{"balance_loss": 0.00433, "lr_router": 0.002, "norm": "rmsnorm", "optimizer": "muon_variant", "dataset": "wikipedia_en"}
Below are experts of layer 11 (counted from 0) of a mixture-of-experts language model. Rows are named router (the router's row for the expert), gate (a neuron's input weights, with its number), up (a neuron's input weights, with its number), down (a neuron's output weights, with its number) and show model dimensions 0-31. Each number is 50 + 10 x the weight over its row's rms, rounded and kept within 0 to 99.
Before each expert's rows: "comes before" lists some tokens at least twice as common just after its tokens as in all text; "comes after" lists some tokens at least twice as common just before its tokens as in all text. This comes from a sample of Wikipedia text that the model never trained on. Tokens count by the router's weight.

# expert 10
comes before: ":", "-", "\n", ")\n", "–", ")"
comes after: "-", " (", "200", "201", "\n", "199"
router:43 15 54 64 56 51 47 80 51 61 40 54 45 38 38 47 42 34 40 47 52 26 47 57 45 69 41 42 35 54 47 54
gate29:66 44 46 48 42 50 34 52 56 42 42 61 49 72 40 39 55 25 45 36 32 46 57 72 51 48 42 34 58 54 57 46
up29:52 48 36 50 31 57 42 55 72 42 58 37 45 45 58 60 36 64 38 53 51 44 37 46 62 68 54 31 65 63 58 46
down29:53 50 57 38 19 49 33 55 67 48 48 43 42 50 41 32 46 49 35 71 69 49 46 41 73 45 42 36 59 56 50 44
gate30:61 51 42 60 41 50 56 34 47 42 38 44 34 48 46 35 41 46 47 39 60 63 32 49 48 51 49 50 35 45 57 42
up30:36 47 56 47 48 52 32 64 56 60 47 34 62 55 50 45 45 60 69 48 49 50 51 46 51 47 41 32 31 49 57 52
down30:47 38 40 54 43 59 38 62 51 65 65 31 47 58 69 52 55 54 74 52 47 45 42 61 37 50 53 65 46 62 42 48
gate31:54 50 62 51 50 52 62 64 46 46 43 57 49 59 29 45 53 49 50 50 37 23 44 54 46 40 48 71 54 71 54 57
up31:63 32 29 53 54 32 45 51 64 52 54 44 57 46 35 46 51 38 57 40 47 53 45 43 49 49 40 47 62 51 39 48
down31:46 42 63 30 58 49 53 34 51 56 57 28 43 54 38 58 71 46 52 46 62 47 68 49 39 58 40 31 37 59 51 43
gate32:62 55 52 38 51 58 49 53 53 55 56 41 36 55 58 46 48 62 47 43 39 66 70 32 26 69 40 60 59 49 47 50
up32:33 59 67 60 58 37 47 34 47 47 34 32 39 43 37 45 42 40 61 39 50 55 35 41 65 49 56 62 54 37 64 69
down32:44 46 61 44 46 55 45 37 39 62 56 55 53 45 57 52 46 42 48 50 59 52 47 75 50 41 47 44 48 49 48 46
gate33:39 54 39 48 28 54 33 44 43 51 49 69 49 43 51 48 50 48 63 59 52 28 42 42 31 62 41 49 38 65 48 45
up33:41 47 33 36 42 47 33 61 44 60 55 48 69 76 38 52 46 51 54 66 56 51 51 39 34 39 29 47 64 57 44 40
down33:34 51 45 64 59 46 42 49 39 51 50 67 61 55 63 37 45 63 42 57 55 54 44 39 54 45 46 58 57 49 50 31
gate34:54 38 51 66 54 42 62 41 37 56 47 48 51 50 62 46 39 17 71 37 52 33 39 50 59 50 30 60 47 52 63 48
up34:45 36 69 50 55 66 64 70 48 50 49 74 56 50 64 54 40 37 52 69 54 58 35 45 43 52 52 27 36 47 45 24
down34:60 68 53 33 41 48 39 51 51 60 60 42 57 65 47 57 43 34 46 55 48 63 42 50 50 39 56 30 48 59 49 54
gate35:24 66 58 47 50 51 40 48 61 52 41 42 42 42 47 50 39 57 51 65 58 49 50 49 38 58 57 49 33 48 46 48
up35:57 23 49 37 57 66 59 55 57 56 35 55 48 64 38 40 52 47 46 53 42 42 42 38 58 48 56 41 52 51 55 32
down35:69 45 56 53 45 54 41 42 55 41 63 41 58 72 51 53 33 44 47 63 56 39 55 54 42 45 49 39 66 50 46 60
gate36:55 48 51 52 41 48 28 56 50 55 46 37 49 42 63 43 55 57 69 62 65 52 39 52 60 70 40 52 53 46 37 57
up36:46 56 40 51 26 54 52 61 65 54 64 44 62 33 60 45 46 40 45 46 34 50 62 54 51 42 56 54 30 50 66 34
down36:31 75 34 53 54 43 56 33 52 44 43 56 55 57 43 35 27 40 51 57 37 41 43 34 41 45 47 57 37 41 54 53
gate37:45 37 26 66 46 51 53 50 60 46 44 52 62 32 46 58 64 54 58 71 53 46 41 40 35 47 54 61 48 72 46 50
up37:38 61 45 51 34 52 54 44 54 35 40 44 47 61 41 64 51 46 50 52 41 28 52 37 18 55 54 45 71 57 46 49
down37:55 45 62 52 58 45 46 51 54 55 60 56 45 42 59 43 33 63 60 40 39 58 50 51 61 47 39 48 46 45 57 64
gate38:52 44 67 57 68 51 52 45 48 53 55 34 43 47 43 57 44 50 58 50 35 59 37 52 46 50 59 60 41 32 50 47
up38:37 43 55 46 49 36 42 53 59 53 42 48 65 53 74 51 54 50 51 48 55 61 36 44 31 56 59 49 54 59 26 55
down38:42 55 74 63 45 70 41 60 70 48 58 52 49 53 56 46 49 54 50 51 42 53 50 45 42 56 46 34 38 52 55 59
gate39:42 48 38 53 56 62 53 67 67 48 62 64 45 40 47 58 65 42 53 48 62 41 59 51 54 39 60 54 40 54 36 54
up39:38 57 56 57 49 60 58 61 37 51 56 53 36 53 75 52 59 58 52 48 43 63 62 30 40 40 63 62 57 47 69 37
down39:52 49 47 69 40 54 56 45 52 71 43 45 53 54 45 53 49 49 59 48 50 48 50 37 55 54 40 53 49 41 37 34
gate40:55 39 33 72 63 44 48 38 61 67 46 44 48 60 47 53 53 45 34 63 32 41 50 65 60 47 46 52 51 32 67 50
up40:33 35 46 46 66 32 46 61 61 54 45 35 59 70 40 48 35 54 63 50 45 40 41 36 43 44 66 53 61 58 45 35
down40:51 43 53 54 60 49 59 39 53 55 48 49 55 72 59 53 57 49 59 45 46 59 55 59 55 60 40 40 43 54 58 64
gate41:59 38 49 40 61 43 44 52 34 42 48 46 53 50 55 60 45 55 54 56 68 50 34 67 61 70 43 55 41 60 75 41
up41:36 40 57 54 47 63 54 49 49 45 63 39 61 55 66 50 43 71 51 67 41 75 47 47 61 36 50 57 29 55 41 61
down41:45 49 49 45 47 57 42 33 49 45 39 64 62 69 52 53 45 49 64 43 55 69 38 60 47 52 38 53 39 46 28 61
gate42:76 54 38 49 54 39 58 49 42 52 38 49 66 70 48 42 51 50 54 47 31 36 54 44 39 55 70 64 73 52 50 40
up42:62 49 44 34 66 37 33 44 39 58 59 35 43 58 46 52 56 53 52 51 63 58 41 65 53 51 54 53 38 53 48 58
down42:56 18 53 42 58 45 52 34 25 52 57 62 46 32 45 51 58 45 56 50 40 55 61 45 58 57 45 67 46 53 56 50
gate43:48 44 39 34 79 48 53 44 25 62 52 53 57 28 62 65 56 41 65 46 35 56 43 61 59 41 65 65 45 54 62 47
up43:47 53 54 68 60 26 43 41 47 38 36 43 40 31 49 52 62 24 47 60 47 49 66 23 39 43 67 49 46 45 35 55
down43:41 56 68 54 55 63 30 42 45 41 40 60 62 46 48 58 51 47 60 41 36 67 45 34 39 32 68 58 63 26 37 57
gate44:66 32 39 61 62 50 39 52 38 46 37 51 39 54 56 47 31 59 49 41 51 67 46 43 63 43 49 63 53 49 43 48
up44:31 58 37 51 44 54 36 51 40 56 52 51 60 75 60 47 61 40 58 50 56 52 50 58 49 38 53 40 18 45 49 50
down44:47 54 47 30 44 48 59 39 61 62 54 81 49 40 47 49 42 58 49 37 41 60 62 59 40 57 53 32 63 51 42 56
gate45:50 46 30 38 36 40 57 60 50 32 43 63 57 48 45 44 54 48 55 58 36 56 52 49 56 61 42 41 48 46 40 50
up45:32 36 59 51 50 50 51 61 37 46 54 61 70 26 44 44 62 30 47 36 54 45 44 42 48 32 46 37 42 48 43 45
down45:44 37 62 70 40 51 58 65 47 61 57 58 35 50 45 36 34 51 57 51 69 55 27 45 59 45 40 48 54 43 40 34
gate46:54 43 50 43 46 41 64 49 54 36 59 64 42 53 54 51 40 34 42 62 33 42 39 60 42 43 42 53 49 43 40 61
up46:38 47 68 43 56 48 54 49 52 56 64 34 39 59 66 81 32 54 58 55 60 45 48 49 33 58 55 64 46 61 55 64
down46:57 62 57 36 56 57 54 31 67 60 40 54 58 49 63 43 54 42 68 47 40 61 38 47 54 47 41 43 45 27 47 58
gate47:57 49 43 41 49 47 47 61 47 39 48 53 51 53 62 38 50 48 22 56 47 55 39 49 53 59 35 52 59 66 59 44
up47:40 49 33 52 56 60 48 46 37 41 49 45 46 57 51 44 57 63 45 46 45 39 64 47 62 52 37 68 35 61 35 48
down47:59 47 58 55 49 44 55 52 60 43 47 63 62 44 55 50 28 39 60 45 53 45 45 64 45 38 63 42 46 40 51 53
gate48:55 56 52 37 36 35 67 40 41 66 53 41 46 34 48 46 60 44 39 55 54 56 38 59 58 53 53 57 50 53 67 53
up48:56 55 56 45 67 53 57 48 36 46 57 45 40 49 57 46 60 49 54 54 50 63 50 33 58 53 43 82 52 61 50 47
down48:62 25 52 50 41 40 54 44 46 58 53 36 44 41 35 39 54 55 55 59 50 19 67 41 48 46 34 45 53 58 44 41
gate49:57 30 40 55 35 60 69 44 52 55 52 46 49 56 50 62 57 69 52 55 54 40 37 39 47 33 50 47 59 49 64 33
up49:43 49 69 54 51 31 51 48 53 41 50 69 61 39 55 46 56 46 52 57 36 66 31 56 46 35 37 59 29 68 51 50
down49:62 58 54 47 59 39 46 51 55 44 57 49 49 41 47 18 46 24 60 67 46 63 30 60 44 62 55 57 35 54 53 68
gate50:51 46 48 36 53 57 42 60 45 59 42 65 40 52 66 41 61 58 67 47 56 58 61 67 48 41 54 26 43 37 56 50
up50:64 41 63 43 44 46 51 38 38 69 42 52 79 48 58 57 53 67 66 41 52 56 52 59 31 41 54 61 60 46 45 28
down50:51 54 33 53 57 48 70 46 46 46 54 57 39 38 41 41 49 69 47 40 60 48 43 56 63 62 58 46 50 44 30 31
gate51:38 50 52 41 39 55 39 59 56 33 57 59 57 44 46 46 54 55 42 62 53 47 50 50 64 41 43 47 54 56 50 49
up51:34 46 44 39 74 47 67 44 56 48 27 54 62 49 49 56 48 63 52 53 55 28 50 45 57 44 37 49 46 35 46 43
down51:56 62 43 55 51 55 71 44 47 35 56 42 56 50 64 42 53 33 55 51 55 60 61 43 43 56 42 54 48 50 60 49
gate52:60 33 44 41 41 43 39 57 32 31 43 64 58 69 64 50 47 40 35 36 28 50 36 50 41 66 53 59 61 54 35 57
up52:61 58 41 69 61 57 47 47 50 38 64 48 33 61 49 39 65 63 50 59 49 59 54 63 31 37 41 64 52 57 39 46
down52:43 59 54 47 66 30 47 44 61 36 39 46 53 39 50 57 57 42 47 52 55 49 60 48 50 48 44 60 61 53 57 40
gate53:57 52 47 74 50 61 36 52 42 52 48 53 52 38 39 55 56 27 56 50 51 43 43 43 56 46 25 63 39 55 64 46
up53:70 54 54 60 45 48 30 41 59 56 52 53 40 31 63 64 47 50 48 74 61 48 42 31 31 45 50 59 29 47 40 38
down53:58 49 56 34 47 57 36 58 61 51 37 39 65 64 64 49 44 37 48 51 59 40 49 62 44 55 43 59 43 39 52 40
gate54:54 28 49 52 58 53 53 36 63 40 28 54 55 52 48 49 66 43 46 51 67 52 56 42 42 43 61 46 47 32 56 53
up54:72 46 70 49 43 47 56 43 60 57 53 40 55 46 66 46 48 48 51 55 59 57 39 34 44 63 24 63 36 42 61 50
down54:50 42 52 58 37 45 74 49 46 46 44 56 53 48 43 45 41 60 54 55 51 39 44 54 32 67 59 63 50 61 52 52
gate55:44 35 57 53 27 42 56 27 57 60 47 51 64 44 55 47 61 41 47 57 40 42 54 64 70 46 53 44 57 33 58 64
up55:57 55 55 55 49 30 52 54 53 41 40 27 28 39 51 50 36 35 55 54 52 45 51 42 45 48 41 47 49 54 54 52
down55:39 48 32 53 59 36 72 64 45 33 38 40 57 41 42 57 54 43 30 50 61 33 66 57 39 65 38 53 57 46 41 50
gate56:53 53 38 72 41 51 54 55 67 56 39 46 36 51 54 47 71 49 66 42 40 42 40 52 52 60 35 40 60 73 42 53
up56:64 37 55 32 37 65 53 57 48 61 59 63 39 53 60 44 43 60 48 59 40 53 64 52 44 40 62 54 41 52 56 44
down56:54 52 72 48 45 61 40 46 54 26 41 36 62 45 45 53 53 60 35 41 42 58 45 51 49 48 63 48 42 31 39 43
gate57:46 51 36 38 63 60 58 61 39 54 34 42 64 45 75 48 54 48 52 59 55 51 63 38 58 50 42 51 55 50 36 71
up57:43 60 44 59 40 55 60 68 57 54 57 48 47 55 57 53 52 58 47 70 39 48 57 60 62 53 35 61 59 47 48 53
down57:44 39 60 52 53 57 48 55 53 45 68 65 46 79 47 58 43 43 48 31 52 52 55 38 39 53 43 63 49 31 56 50
gate58:51 46 49 56 52 52 46 75 41 69 53 48 50 52 41 62 56 46 44 63 32 50 63 44 37 62 56 67 40 47 56 46
up58:62 49 78 45 56 39 42 60 47 53 55 59 50 49 44 57 51 49 49 38 43 41 50 48 55 40 60 50 52 40 39 52
down58:60 34 69 46 45 55 67 46 55 37 53 70 32 48 57 59 31 54 54 45 59 61 53 39 65 38 53 55 60 40 61 81
gate59:55 45 36 64 41 52 60 31 43 63 37 60 38 47 49 52 55 56 52 48 47 45 56 40 52 56 56 33 50 43 50 39
up59:52 53 53 41 50 55 56 40 49 40 62 58 47 41 44 45 58 43 58 48 57 70 38 50 47 51 63 68 60 38 34 57
down59:51 40 57 39 58 62 50 47 55 54 52 72 44 73 56 40 41 49 41 52 38 46 54 43 61 58 49 62 67 59 58 40
gate60:46 54 52 42 62 43 61 48 43 47 39 59 65 46 67 69 63 40 43 56 58 45 52 42 43 52 61 46 31 45 46 54
up60:40 15 43 25 54 53 54 34 67 57 44 42 46 60 36 50 32 47 46 42 48 48 72 39 53 39 43 54 48 51 50 52
down60:36 48 43 53 44 48 49 68 83 49 54 53 31 51 50 75 45 62 57 61 38 55 53 35 33 38 61 43 39 52 36 40
gate61:56 40 54 32 57 62 57 41 46 63 63 55 51 59 47 64 61 58 51 48 26 30 49 44 25 56 39 49 57 46 42 50
up61:54 70 57 62 67 45 62 51 58 48 30 38 50 57 43 48 30 68 58 35 44 46 65 58 45 37 63 44 44 45 36 60
down61:42 69 60 37 51 31 39 42 48 55 64 49 52 48 66 26 54 39 56 61 51 46 49 57 27 64 45 43 52 55 53 58
gate62:81 40 61 57 44 42 42 46 72 35 72 47 41 46 53 41 68 44 48 40 30 51 42 59 53 62 41 46 52 45 62 53
up62:35 43 45 44 54 49 48 69 67 51 62 53 39 47 53 52 53 56 57 49 34 48 48 66 45 40 47 54 56 50 60 49
down62:46 66 50 56 65 63 66 51 57 51 42 57 32 23 59 47 59 57 53 44 39 52 42 39 48 65 44 41 38 49 51 57
gate63:55 43 58 50 56 51 50 63 51 68 52 44 55 60 51 58 50 46 51 45 54 54 58 43 57 56 42 53 53 43 34 72
up63:47 48 43 44 73 57 41 40 61 69 53 59 37 47 64 48 62 57 53 61 34 63 69 34 59 32 45 43 32 34 44 53
down63:47 47 54 58 48 25 59 56 69 62 46 61 37 46 50 40 55 58 50 47 72 43 47 78 52 52 50 58 56 56 45 50
gate64:57 26 57 63 33 54 49 61 41 61 57 38 60 48 61 41 46 45 48 49 59 64 60 66 69 48 48 48 63 49 41 50
up64:52 63 36 39 61 58 36 53 44 52 51 38 53 50 53 46 49 44 46 50 50 28 49 31 40 57 37 34 42 48 43 33
down64:53 48 49 63 38 42 30 42 42 51 50 49 42 59 34 54 65 50 50 68 53 40 61 58 42 31 50 43 43 55 69 46
gate65:64 45 45 42 46 66 50 55 52 63 54 68 32 41 46 47 68 44 37 46 49 52 58 57 47 52 51 38 61 42 39 48
up65:43 65 58 42 49 54 47 54 57 62 22 59 54 42 54 54 75 52 34 67 52 56 36 49 49 47 55 46 53 53 37 57
down65:63 36 55 32 57 31 60 46 35 34 56 38 43 47 67 61 56 47 44 69 48 46 52 60 49 43 62 51 59 50 59 65
gate66:42 35 43 39 54 47 65 43 61 62 47 63 69 41 49 44 39 56 55 51 49 60 47 69 57 51 46 59 53 75 47 66
up66:44 62 71 47 49 55 39 48 39 54 61 53 41 57 45 63 33 49 62 55 39 50 64 41 57 64 52 36 63 54 52 55
down66:60 59 43 50 39 51 23 43 38 45 48 38 52 45 41 65 46 50 47 47 37 64 51 42 56 46 40 40 36 52 37 49
gate67:55 51 34 35 48 49 62 44 52 57 39 33 41 50 40 56 47 55 59 60 43 53 55 49 32 36 57 54 43 48 48 45
up67:56 68 66 51 45 61 59 45 43 47 55 48 41 44 39 61 47 51 62 52 49 66 45 55 59 52 42 49 33 62 47 42
down67:56 51 60 57 53 34 72 54 41 56 62 46 40 25 53 50 62 39 36 59 37 43 55 55 57 37 58 59 56 57 68 32
gate68:52 28 44 62 47 65 46 39 44 36 51 43 43 40 72 55 46 61 52 55 52 54 55 54 59 50 59 51 77 63 67 51
up68:55 44 50 49 60 46 43 40 35 70 43 36 41 38 14 45 53 51 59 57 44 65 50 50 55 47 55 41 58 57 49 54
down68:40 49 37 69 51 61 57 39 64 47 38 48 63 55 49 51 59 58 45 43 72 40 41 42 49 47 57 61 55 60 67 54
gate69:51 64 54 58 37 56 52 45 58 35 51 49 63 53 53 46 52 50 45 57 45 57 56 46 41 52 41 45 46 56 49 63
up69:44 61 62 54 45 49 41 56 48 51 46 55 55 42 63 43 55 53 58 44 55 61 39 55 47 60 48 54 52 60 51 66
down69:58 65 48 53 40 59 56 74 49 46 52 46 52 39 38 39 68 71 52 30 53 66 41 31 46 56 62 47 32 49 60 48
gate70:57 62 47 41 38 59 48 22 42 58 45 56 64 54 46 62 48 42 54 47 70 46 53 45 34 49 48 67 36 49 32 48
up70:50 28 66 57 44 48 49 63 47 52 61 50 60 52 47 56 40 66 43 48 58 59 36 47 43 64 55 44 40 55 61 50
down70:47 38 40 46 58 52 38 61 36 55 49 54 54 36 57 63 57 37 54 75 44 46 53 45 49 47 45 49 57 51 55 49
gate71:51 34 55 44 46 49 37 50 61 53 62 48 53 31 46 36 68 58 60 46 47 41 43 39 33 59 56 50 41 42 42 44
up71:40 49 57 47 41 47 50 60 45 54 48 40 45 63 40 49 47 44 56 53 58 50 55 41 56 39 44 40 46 59 53 45
down71:40 49 52 45 54 42 47 48 52 55 57 37 68 55 62 41 61 39 40 51 71 39 50 35 47 42 58 45 73 44 49 62
gate72:50 35 30 52 29 46 38 60 63 51 51 65 54 32 42 52 55 47 51 50 38 49 50 43 69 62 58 53 53 53 44 53
up72:46 53 56 34 36 38 60 55 52 38 54 56 53 52 64 44 48 34 54 52 35 65 51 73 46 66 53 46 41 60 39 51
down72:67 50 57 34 63 65 57 40 41 51 48 46 46 48 51 48 39 46 47 51 44 46 58 60 56 74 33 68 46 32 54 62
gate73:31 52 61 56 59 47 63 31 56 62 67 45 38 74 42 42 50 43 41 55 56 42 45 40 45 62 54 63 28 49 49 35
up73:46 52 35 69 46 42 42 45 38 56 45 47 58 63 57 69 39 52 53 45 52 49 48 39 51 45 62 57 58 42 38 49
down73:43 54 42 61 46 50 47 54 53 40 49 46 36 48 52 60 42 54 37 48 48 48 57 51 42 54 64 35 45 65 68 36
gate74:58 51 47 68 55 44 53 38 49 81 39 46 59 58 57 56 58 58 55 48 45 57 42 60 37 43 42 48 29 63 51 42
up74:37 46 60 53 40 45 52 52 44 40 70 50 43 51 46 74 47 42 31 46 54 54 31 46 68 56 48 46 41 45 53 41
down74:42 43 53 32 51 38 63 49 53 28 49 55 64 66 54 49 52 40 54 53 47 56 40 53 43 62 41 52 53 46 37 49
gate75:49 41 32 55 64 42 72 56 60 41 52 75 50 58 44 48 53 45 54 50 45 44 48 64 46 49 24 57 58 52 61 58
up75:53 55 62 41 55 67 54 54 55 55 58 58 34 59 59 48 49 55 25 45 54 52 60 32 42 30 55 61 54 47 61 61
down75:67 39 42 59 60 51 41 43 47 40 38 53 76 59 59 43 51 42 49 45 61 55 50 38 42 51 52 52 57 40 58 43
gate76:34 44 41 48 33 57 56 55 48 42 45 46 44 49 52 54 63 64 36 36 23 54 51 51 65 59 67 29 46 32 37 37
up76:50 47 51 29 54 35 44 41 47 60 35 50 58 35 50 60 56 52 58 43 43 62 48 52 47 42 57 40 59 59 46 51
down76:43 45 58 45 46 52 54 63 36 36 50 44 36 68 47 43 54 58 34 58 35 41 52 51 45 47 59 34 56 47 53 56
gate77:51 37 54 46 52 70 49 56 51 37 47 45 50 41 59 41 47 38 67 48 53 61 57 48 49 49 60 38 36 52 61 43
up77:51 70 38 49 43 52 61 34 63 54 41 53 59 55 60 62 44 86 34 54 44 58 53 53 48 59 54 50 60 58 36 53
down77:43 32 43 52 41 57 63 58 42 45 50 51 46 54 56 40 51 60 57 73 55 46 61 61 60 47 59 35 43 59 26 56
gate78:54 52 46 31 48 76 45 51 44 68 40 54 65 43 48 66 52 35 56 68 53 54 47 56 45 56 64 49 50 47 37 44
up78:59 37 34 50 55 47 59 48 45 35 53 38 45 56 57 68 67 47 35 69 60 53 44 55 58 52 68 41 33 53 52 56
down78:46 34 40 40 63 37 42 54 40 48 53 55 42 44 35 55 64 46 58 64 47 59 46 66 66 49 51 45 47 53 48 52
gate79:64 47 46 50 47 40 45 33 38 46 44 41 56 70 40 54 52 29 59 87 42 57 52 47 57 55 58 51 51 59 41 49
up79:58 50 67 66 62 46 42 56 53 43 41 76 59 50 43 64 40 49 40 52 63 55 43 41 37 47 59 67 61 65 48 40
down79:51 53 55 59 71 50 37 66 50 61 34 57 43 56 50 64 43 41 54 76 65 50 44 65 42 45 36 38 53 51 52 60
gate80:72 51 54 52 34 48 53 62 46 53 53 43 48 53 40 54 51 38 52 39 36 41 57 43 42 69 46 43 51 50 51 53
up80:50 56 41 58 49 34 33 56 60 51 64 55 62 47 46 52 50 55 45 45 48 56 46 52 50 54 52 44 57 49 50 43
down80:40 41 57 53 45 45 76 55 70 50 61 45 54 49 54 62 47 34 55 57 51 45 41 59 55 62 44 53 48 42 44 50
gate81:34 44 49 33 32 42 40 44 40 42 48 73 53 40 40 44 39 45 38 52 27 42 52 68 53 62 52 63 49 51 56 33
up81:32 49 30 55 55 54 44 50 66 51 61 67 49 40 35 34 36 40 48 38 59 38 47 39 57 53 52 48 50 41 44 39
down81:43 75 48 54 56 39 46 34 51 40 69 57 57 48 55 48 47 61 34 49 54 64 52 36 59 54 49 55 37 54 55 36
gate82:45 65 56 51 29 41 47 57 50 43 45 64 51 45 40 41 50 36 64 57 42 45 41 56 59 43 62 64 44 56 39 41
up82:57 47 53 65 61 63 57 47 61 56 32 32 50 66 48 57 44 37 51 31 58 51 43 70 51 46 57 37 43 55 49 50
down82:53 60 58 48 58 32 54 54 60 47 63 46 56 52 51 52 55 27 62 47 60 58 36 63 76 54 48 57 44 40 49 41
gate83:54 39 59 41 45 54 46 47 43 60 52 51 56 45 50 65 66 71 59 56 48 53 50 63 35 51 63 51 58 43 41 48
up83:60 55 36 53 58 56 44 53 48 34 55 53 42 28 42 61 60 27 66 46 55 61 39 53 62 41 41 49 54 76 46 36
down83:33 45 47 56 60 44 41 44 57 53 52 39 41 48 43 45 58 62 58 55 36 53 59 40 41 62 48 44 65 57 50 57
gate84:45 55 52 45 59 49 48 55 45 55 45 42 48 74 48 34 61 53 56 45 45 51 49 50 42 52 61 50 39 32 52 39
up84:34 61 54 51 45 44 38 54 62 34 43 65 65 53 49 53 35 48 23 52 46 52 58 43 53 42 59 41 42 57 62 50
down84:50 41 36 75 42 51 55 47 41 73 62 49 46 41 47 33 40 52 45 63 66 51 61 47 42 63 52 47 45 48 46 42
gate85:39 46 31 20 61 49 41 59 55 55 54 61 43 53 34 49 49 50 42 64 44 58 52 52 47 44 56 59 36 53 52 42
up85:40 54 64 37 72 40 53 44 44 71 45 56 43 45 29 56 57 44 49 47 46 45 52 41 44 36 48 55 50 37 45 64
down85:50 43 26 47 43 43 43 47 40 44 44 35 48 48 58 49 54 51 48 47 51 37 43 39 47 51 48 67 56 51 59 37
gate86:44 62 54 30 55 59 43 43 39 58 43 58 51 43 43 32 47 56 39 41 43 54 68 54 66 62 47 50 35 53 51 29
up86:52 60 51 56 58 62 42 57 58 32 29 70 53 46 57 53 42 68 54 72 28 42 46 56 56 70 38 43 57 46 42 61
down86:50 54 36 55 41 54 47 57 51 51 23 50 48 50 54 67 38 48 54 57 41 54 50 49 50 52 71 49 47 48 62 53
gate87:35 48 53 39 70 68 71 34 42 46 46 74 59 20 21 41 60 59 46 64 57 44 40 60 41 49 56 58 61 59 35 48
up87:44 31 34 69 55 56 57 59 75 58 51 55 57 46 36 57 55 30 62 44 58 55 58 53 58 54 52 41 59 55 56 46
down87:66 44 60 42 55 59 44 50 41 73 54 30 55 77 46 40 64 50 67 59 49 56 40 44 57 46 33 63 45 62 54 55
gate88:37 48 51 42 20 49 59 56 49 45 33 39 45 42 47 56 59 41 27 56 43 63 49 51 48 58 51 62 44 55 59 36
up88:33 50 62 43 63 54 61 77 46 47 62 47 47 50 51 61 69 55 46 49 54 42 56 43 55 56 54 52 49 57 37 41
down88:56 71 52 55 44 49 49 63 64 52 65 55 45 49 41 57 55 58 45 57 48 64 58 55 54 61 53 49 62 55 72 42
gate89:48 43 59 56 62 38 63 39 44 69 53 46 57 48 37 55 44 46 42 63 55 39 34 34 36 51 37 49 50 49 44 40
up89:50 46 60 52 41 55 46 51 59 56 61 35 47 57 64 49 39 40 64 67 65 37 53 51 37 62 71 50 54 46 42 47
down89:39 58 57 59 37 69 35 41 54 61 51 46 54 41 45 33 60 44 54 60 56 54 45 46 55 70 45 74 44 34 42 54
gate90:57 37 57 52 43 51 66 44 45 73 58 64 62 44 55 47 45 60 59 25 52 41 43 36 59 55 48 53 58 53 38 65
up90:50 48 64 58 48 50 56 37 59 51 44 49 66 46 45 51 44 49 61 55 47 44 51 46 59 41 57 63 59 40 35 41
down90:20 62 56 44 48 38 50 47 64 56 60 56 45 42 50 69 55 39 57 38 42 65 41 60 43 30 52 55 36 28 58 56
gate91:72 49 45 48 62 36 54 47 55 72 57 45 64 61 47 50 49 51 32 38 42 65 59 38 46 59 73 24 57 36 51 48
up91:43 66 60 53 64 51 37 35 53 53 39 47 50 47 41 46 46 44 57 61 61 53 52 55 54 43 39 47 45 49 53 42
down91:30 46 48 58 50 42 47 57 53 64 54 89 54 46 62 42 54 48 61 68 43 54 38 61 38 48 47 50 63 45 68 54
gate92:61 57 51 47 44 50 46 33 28 70 64 69 58 51 56 59 53 52 36 59 70 53 52 65 65 48 53 33 48 28 43 49
up92:47 56 48 39 30 56 41 48 51 40 37 44 49 69 49 56 68 44 59 67 50 56 35 49 49 51 43 55 47 36 60 35
down92:50 62 31 33 46 44 50 53 44 44 34 35 56 42 64 38 55 63 59 49 54 39 55 55 52 38 51 41 57 47 57 48
gate93:57 44 49 45 43 59 33 68 47 69 60 61 57 49 39 55 60 75 39 52 64 62 40 42 56 50 46 48 62 56 58 47
up93:50 45 54 34 59 38 61 48 45 40 33 55 64 56 56 49 47 52 37 36 45 70 55 53 72 49 32 34 50 49 38 51
down93:38 30 55 43 46 59 33 29 39 38 44 43 56 68 71 36 64 38 59 45 54 51 30 54 50 56 45 43 46 43 53 39
gate94:36 54 64 63 60 47 46 67 57 51 35 46 43 44 40 48 46 55 49 37 31 40 57 48 46 61 52 51 50 54 38 50
up94:58 64 52 45 62 55 49 68 33 51 48 50 59 56 46 68 47 64 59 50 63 44 53 52 35 70 39 36 51 57 53 66
down94:67 64 36 55 55 45 59 61 38 64 61 69 48 52 48 46 30 40 52 58 52 67 42 46 48 30 55 49 43 41 69 56
gate95:63 54 44 44 43 61 53 56 52 59 78 54 52 55 59 44 49 48 64 45 55 54 40 49 51 55 54 65 35 29 28 52
up95:53 52 56 42 20 63 45 52 51 51 47 54 35 49 55 42 68 41 81 46 61 56 51 48 49 58 63 65 51 54 47 31
down95:69 47 53 47 45 49 58 39 45 37 40 43 52 48 53 43 45 47 67 67 54 45 44 51 40 69 47 52 42 45 52 43
gate96:67 53 82 61 41 66 54 54 74 58 41 53 53 49 59 42 38 57 27 32 46 36 58 47 39 50 37 57 61 56 33 41
up96:55 63 56 53 47 49 52 32 48 53 45 55 55 58 49 57 20 32 42 36 61 39 44 39 47 44 57 53 62 57 49 61
down96:50 56 23 33 62 51 68 45 47 63 42 73 46 51 39 52 47 64 43 53 51 58 44 47 47 52 52 60 57 53 49 64